Experts of a small language model: 1 pick a token, 3665 steps.
Below are experts of layer 6 (counted from 0) of a mixture-of-experts language model. Rows are named router (the router's row for the expert), gate (a neuron's input weights, with its number), up (a neuron's input weights, with its number), down (a neuron's output weights, with its number) and show model dimensions 128-159. Each number is 128 + 32 x the weight over its row's rms, rounded and kept within 0 to 255. Numbers have three digits each.
Before each expert's rows: "mostly gets" lists some tokens that are sent to it at least half of the time; "comes before" lists some tokens at least twice as common just after its tokens as in all text. This comes from a sample of Wikipedia text that the model never trained on. Tokens count by the router's weight.

# expert 2
mostly gets: " this", " until", " before", " However", " During", " previous"
comes before: ",", ".", " of", " he", " was", " time"
router:105103108079142130119177110119124157099133109143152122173115127177082164138059133088160164170112
gate0:157117149199099143110143137088135108115132174158184100093163111095115107182153102198119106141113
up0:208130108153214066160241146197133139108107110132121092148121139150141138119147136096096079126149
down0:106120110080104105153111077052143118149076036183131088160161069140156133122196080121157180101132
gate1:152103124135147171102119110095130136112129123175162131134089141055151150123122137129178116152066
up1:146096099084126131136161143198138114182126141128173213126120153135116141082107096176107135112139
down1:188131081068171118097155118075073203128133141138118102195153109119122083080147134131081159110103
gate2:115145095203128131115126175120095127113172090167173034147137159126156112157058205181127123083090
up2:110154118163163137144089115144096150184079152129203141106197125122092161102138185085116152102132
down2:127139158104098117105100135147128143110148142118145107162144104127152072073121170123105125112102
gate3:083110136168074193107104093104145161094136139112170125139135155134122099111141109114144100104113
up3:119133096130140127142092063092123122063108111161164120127070168190143147109122102136175170092137
down3:095117140085090142174142150186142114104141078109153108100139110127108107125164108102105099122107
gate4:082133100141088134183138182141113182101156095110150124147194168129160114082177094142141108116128
up4:150125157109146123132125117144139078138151123082071128136105114114145143072142113181127121082068
down4:129159098159120106096102106144124136149127111148142120139118129141122214129091113115104129223154
gate5:130102103110146127149147081149143126152161102092154061121065161137123130112147088094096116182097
up5:102104129083127121109138104150143140122183124082134165107149100175077123149142069173117198142181
down5:153081151107122058091102134138161101137069166113097146133118120081154114166103149129108143199090
gate6:140172107127141122130129116135143134197126126156177065117128144107131144119189161113120139153197
up6:131115071134112150142112109137076135120110136112117118100200185075129172157120154181180117111160
down6:170091152137093155219117127148152165191124104078159141121143089187150146098134199072083103146102
gate7:115103119065115156092179136107136069138146166161096129102181081148145150108125121089174122157163
up7:184173151128167126121113115174137098134089102078127154154126125194130141154127166125145100161189
down7:195116143134162133096124132196099155147108140095137145074118116166169110150100133122130135131104
gate8:099118154150093133112164115125140147124137119114121180120110199135161126125145106077153101176049
up8:172146092125174175137146075064164094115128151205157109092171116110129149100109146085134095201113
down8:125130172126157162159065210138120128077159155159110122144111089132109122087133165093123069138142
gate9:134134153107164192079194110111134078092112168120188104045127105083108144158125157145119159135213
up9:093195076158126126108154132150096158107131058152145180147108181121139111113131111153124131072138
down9:101105146142093045125125105178126122123066141103117115155112140089117100108142113148152096157063
gate10:103148095151134148100105099125053107139080151160116160097103188156130161189148150161082110109132
up10:138134106153138081121056093142134083158175151148082162121059140068137174138127123194167138155153
down10:131131127124094122100131096131118123117068089150091138141171143169098103164115129100183128126159
gate11:157081150157136129163168076128113122106101147178163158128086115085172138146124130154109133167130
up11:145114079157110187146151104119072142053137124165141150147163121048139173160099125134163131191086
down11:142132138134147149113158093128095192116140067191115130137125144097125084128188142146136125168136
gate12:168083143134085133182058071119159146137114143100108123133140133123140105136114103170129136170141
up12:111125097197066144124156167086143174100106169127121136104136146086111084174100117132146119137110
down12:120179154169162077111110111123130077161156112130131119076147152105117141074122169123108164132158
gate13:094179108130136151116174149050124136157136155158163153182141080133082140136155181086193156128152
up13:129167083152172171119130082123050140128185155151075171159150094117097129119183148143135119175094
down13:097086182144129145078079136107103126095138110103126165080101132142121222125138156135137194113159

# expert 5
mostly gets: " Genus", " Coordinates", " Succeeded", " Order", " Species", " MPC"
comes before: ":", " the", ")", " by", "):", "),"
router:161116105111111091099113125121105117152130087162183135085065107146131089128082110133120149114127
gate0:107087113129076131119118135130134086169123121158173110143098131105114106144085098155175122192089
up0:129127109110096132109090144098167146076154137085120116113144172205117160106053145045072121123124
down0:161126189124123101085106150176120110127146126153097146136123154142133135144079117104087118090100
gate1:118117119091121137157070135159145165144081072127069142083169165059141116057142168122140152117135
up1:091175089092143150094116186058112109109159137154132131102172162089132190116092172105143157138106
down1:099106172150147134092138151151089113131104166121102147132175093085154099144120115205151050101127
gate2:142127065134138112176130132097194169134149172077132113122099102081109129161154160134139083125102
up2:105116106119130116095118051077130113105153148140157147203140124110141127110084111101145137139076
down2:126146126189173151099114171196139083105123175076127121106142200081181103145114130149118128093106
gate3:116111108179134164139136147130162108178117155165095062107107192163139127139125161090154091131133
up3:067069092103138117181086115191157112120124156093087157143152085101062129152143143119147124138103
down3:112169141064151115077111149109163127137145143133100123190133098115113036100173089117141092177099
gate4:153170122039157133124097120069177114139089126152100110066120171116134035153159082177089111171051
up4:102108109103130111128152149143175158136143121163140115120113143188107132212071087116164129117115
down4:187155125136138088101123088106127093089161135132145068101125109122117126093171129111157127134158
gate5:121147166145105146209115082131029141077193117172117132077183158073209128118120121137114146179114
up5:151214145126081133131114159110134065216124146103175147170112061177106114055088091159128118112131
down5:183129067111077113143109119143085162127124130106100110136138059198108121121146160116133135173138
gate6:063140126128095162117152107085183124108132126133155124130109133121149115099098102171165170166161
up6:157142116152049121149169115097129189184074138192138122107085084108110138117149164114138177166095
down6:159151131139117142115134145120105060119118135152088112116156148133131101134137164101120130141150
gate7:087134167121116158119116126140091073133124112126163128082131078140111033134141199105150182135117
up7:033132162103107120127109107109155076113099160133111099122103111073130118153115098136121145066086
down7:102095159180167166167133109131139123069105134100111098109097102126118117145125156064134177094178
gate8:108166120190132141102124125111142088152099135157183093118147135141170134140126172063139098190154
up8:132103130170087136144074102066080099095128147175148171100157124133132156079164115138143113157068
down8:158082153156120120110064110106123108186172095133093153093132164060116107181120140129161175090158
gate9:025114134159120105113154154219083141079068117144152041111140147117168120114127159085122105107118
up9:093127094156136129108124158097121161151149102145128124099125136098112110142183178093095124107132
down9:098136092129106138097164132140133140127166118159142109142108160133177100138064127164125148125126
gate10:106165085128111149116147150141143090072107104104146128086167141090138116119134153144151152164127
up10:151137135156103126140093153131171124118144156093107116121132143152127143187041153126097105093157
down10:130173126089123139132112142105136152131114198151146151107152069111139120183149140102125136155101
gate11:118105126144123113139101110095131163130156114172131161078125088142170100128160154131144126113176
up11:103163159153139141106122104155136126095056156102121099149093146052157174158179109140129087082115
down11:156166168165158188025079160135135126121093123150108200123154117161130121199086138152080134114188
gate12:121124129124087119092136110094145146149063121154145087131092086166118178154114122109128137160061
up12:129223130128134120095171140098145097053160160079136158140150099113126106138168125137143134118133
down12:088120067194090078110147127142212132148134104126136172154088146124059094190104168177090122138085
gate13:118120075106125127122092134123172137076145138116093129125156145155102120199120121124160078147084
up13:109107092084141122095102141159084203115119163112134134069129163129114168124082133096159019125131
down13:134156077127126107139133106131097085092167128140068081060142163158161102176139139178074115134089

# expert 6
mostly gets: " —;", " FW", "%", " DF", " ", " MF"
comes before: " |", "|", ";", "–", " ", "0"
router:140158142102068180115173179146144110152147083125108129134127188106163148189117093067085081124130
gate0:140148159146096186154122149141193148112136124186142121074055190125102137135060128114162129156127
up0:103112116141061122136132168162069115040142122113119095103154118114116138123165150158128126109125
down0:123147104147061128090161111146170124137179080171138160090100136076139107144116179146114067172158
gate1:164123095152124137101143091106142130121157146142140082137122131150113114087142099190132117124086
up1:143134094091146143148104106116170142154136117180101133093121083125180139087168117134169176110125
down1:151104104109162095115096113173148150147086094204125153139174199071121152182071118108096103122056
gate2:161091088138091132185119070087118116156144128115098041151124165118111107168163180191112159196128
up2:127127143145124178053112149140145122156087135124138166109118134083130085084065123140103133127098
down2:143130086107109131103095128139092140142090137093087133082195160138112182154151178133120101120131
gate3:087140074089118153078176124094088137068107134146125079144107144070184141131074112115147113130100
up3:098142134112107131121188111151121095121119143137102136122103149097103057104103103088167159141100
down3:151160149160111136202129111117162095164135144115157141154138132085118126192138112079116112172134
gate4:107164062110121223112194110133178060125139127139163133071159102150128144155144135154112131121121
up4:168151108117138143157136099115075072125108043109131135096076169123127100176133042165112134118051
down4:104133141108157140109148165160159148122165162111123135180173108128092134149141107130159161133161
gate5:178169097086091098121076111164120107083044101120124111041064112127105158155122178139140140098145
up5:096143214112129176187112109131154125128086097111180116178130180108114134184103099156129140168120
down5:083130109109134182099121111092134119147145062095114103080128106112103114113088165093156132188187
gate6:113179122207096147150129155137155113161140085118140125160190125132110130131146162131105121133178
up6:142145161113149101140118147150112084175127148111120142111114124124113110124079110166077142145107
down6:111131066136138090162153111131130142118116074121128080158094167106155136126089092113172077166157
gate7:084103152078167119109128131133114123113128160136101095120122186146087134128129138100108089120152
up7:119146181157141118100114171156117055064112088153106143145090120166168110115084092074125133140146
down7:142082098081100144177150087131163145172077135132120104126094174125135099112108120186149089147130
gate8:087100122117085107125166139068166141176132166144090057161157114138114150086083163140165131116098
up8:088116095156137069139156139121187108143162153127078120162126080116181126093102151158148047159129
down8:175151116084137109119104076096196159160174053108183121138157142162128147125180145159133118169158
gate9:076108123128142176147063069140073095115121081118161102161105152178113154130188120136114009186125
up9:102165109149159105137085131102103076099188143074133128120085077092150130150141174155138160164206
down9:120174035119128164153162124150154116117067105121029090196099118169142117110092101188125145199085
gate10:146127122140101126125059106151110105121096110134104150090149128188089119225076107167126148124143
up10:142174102132179124050135136098116132072143092121156085126117072096118115073119175139115119130114
down10:143102105101175145151179142150152126145139182127133135084119129206098069135152081143179102142122
gate11:107150159126047105158118090139149082135153172140109154087149129135142121134090118127138074179098
up11:127145137124164127132201111127123098114147149119060157105226120166130122114086190126123025170159
down11:137086054191181102122103101111143153163076105138133095083144132136105072112095133123090153101123
gate12:095153097117173113145127136068143079170116124135135125131126104167136138134207070119122147116102
up12:105179130107136133180081116076028118159096135148126119083102166208107089102166118138110156130138
down12:074062123182142116118133090104108156155096198128087116131116095144117132099108169094132140143059
gate13:148135097121072161156172112107176144130134129136178163130102162097053118123163181134172137156143
up13:106134186149127147152155178131139117109071124126126114160185126150159073120126102103106117093142
down13:108179170138138116155121106141154126076079128149118087166181063145167124133151141115147125137175

# expert 0
mostly gets: "°", "′", " .", "″", " $", " £"
comes before: "\n", "-", "2", "5", "1", "%"
router:152183135085121122114073133122099097106081094065167119142128134085086105081157094133173142114144
gate0:127155127142138160187133086105139072021111122119157081119063152111100137157117140143090139168133
up0:124143168148074161135142119103135132158096138136108102098115153104141084131100172149107141122170
down0:054128140137068083125109142109091170084174154142135140142183141152161102101169121200164131097130
gate1:111114138143100160194118105133075074182080135141154209069137111182137113084045090173123153139143
up1:151125116150171172105158126107182157142101164101061149089094122126093105123095105073098182117083
down1:092163128146126083152128181090113143115135124109157190135118128134151086159111152172111191134099
gate2:029053130101153209086129140142127205189153135110096105111106154143095102121146167134155153154124
up2:185170153109186164094120116127103133121123134126127068111140099140093094105082137136162121135179
down2:095105129154159048109104147125151131063147091098146155133096142080207131111199150089159107147111
gate3:160174141061192165174105147134201111129126077106183112129145125070178176139119150142144123163136
up3:140138112125122079079101085112148102131103066097135130122100143128113154116149106137139127158061
down3:113115130126145109135097150151112157095143178150180136148073126115123135152151164101126085105175
gate4:139127166171116170159167126163091161139181123125099132155172142141097082212154209131105087115100
up4:104092119120109144111105172129131077180116109109146107149136162107111146133141143162142182171100
down4:133100095172144120103078106129113156170163084144202110135081109116154144013150099146111167162158
gate5:113169157080180096059098111167143126175086192086171125089145161137137130115093134151170150231145
up5:107151137128167115151109167136078148139115103108128101102117111096133107132130111115137115134098
down5:115133131120115126142131156093143091163107099123073128126096075111165086169160092166094115171066
gate6:143107109046088146119095122169153068096117152130148100090123173101143115096079071127120091133155
up6:152118130140127112075142176083166119174064195133113131114138151117182097116154102097107130138121
down6:131122078135092066146107115134093136053111183105054097166103163122127119095124142132072113079082
gate7:114158169090110117137096120114113119157163161173156124055125159100144093131119095091118201141079
up7:114146158112115127118084160124119133124133143117134122118157156072136113137133121089139207147070
down7:090105106115139135171139170130121165119127125112089109085191171132128156131156132096181113078166
gate8:051175137094143164141102112199113137112164135123115117120100138149162083126146152129102144171160
up8:136144173161104160133146139113161139109212108126126079117062145126132181115106186100103053089145
down8:139159132156066104164174116143091088117131153106147112125127115140181139132128118124109160143107
gate9:120136116103143127151108144113162151151150111152080093104135137164142160176125115097105127149160
up9:145150166118127120119081105124176126157072136107120144136126079135111052119139084171110111090104
down9:107100157109118124161150153134107166108092091149153107189173168157126122130137176113175141169153
gate10:093103067106155161142203074108051125085106111152111109107114083115119184141132120100092125152185
up10:123118138142078135166137124119140048156113091164188047154178142131105130176113127146124127161129
down10:133111119152134073095129164137130148062223147087087194132063122167136163118097113095150106082094
gate11:167175161132090126136162106143194122117082122128144072052216124138081175139070202143124107078097
up11:127131096098098101160147114099201142175160126107129103121128170118136157091140167044137156180134
down11:187103119173133133147095090143157108214173133120117114132162153089158159070144166150160128115105
gate12:075102191110113162136117112128130160148086153140161150051113188168101108131126042132072108113130
up12:159107140126134136093149147166126097103108124121084085176115159133170083101069137136086126139106
down12:102095135067186102149130144116154088120118113149160129128074167142084125115158158182140112201153
gate13:118123173164070104150087179176183122147100219119098125118199163109109140128034139173067119100123
up13:175151099141138125124129173141129112132053170088067077115130155091183160153214142109127049134155
down13:173083102147109121146181078129078076107089170145080173192128153116113124061118065150002132058117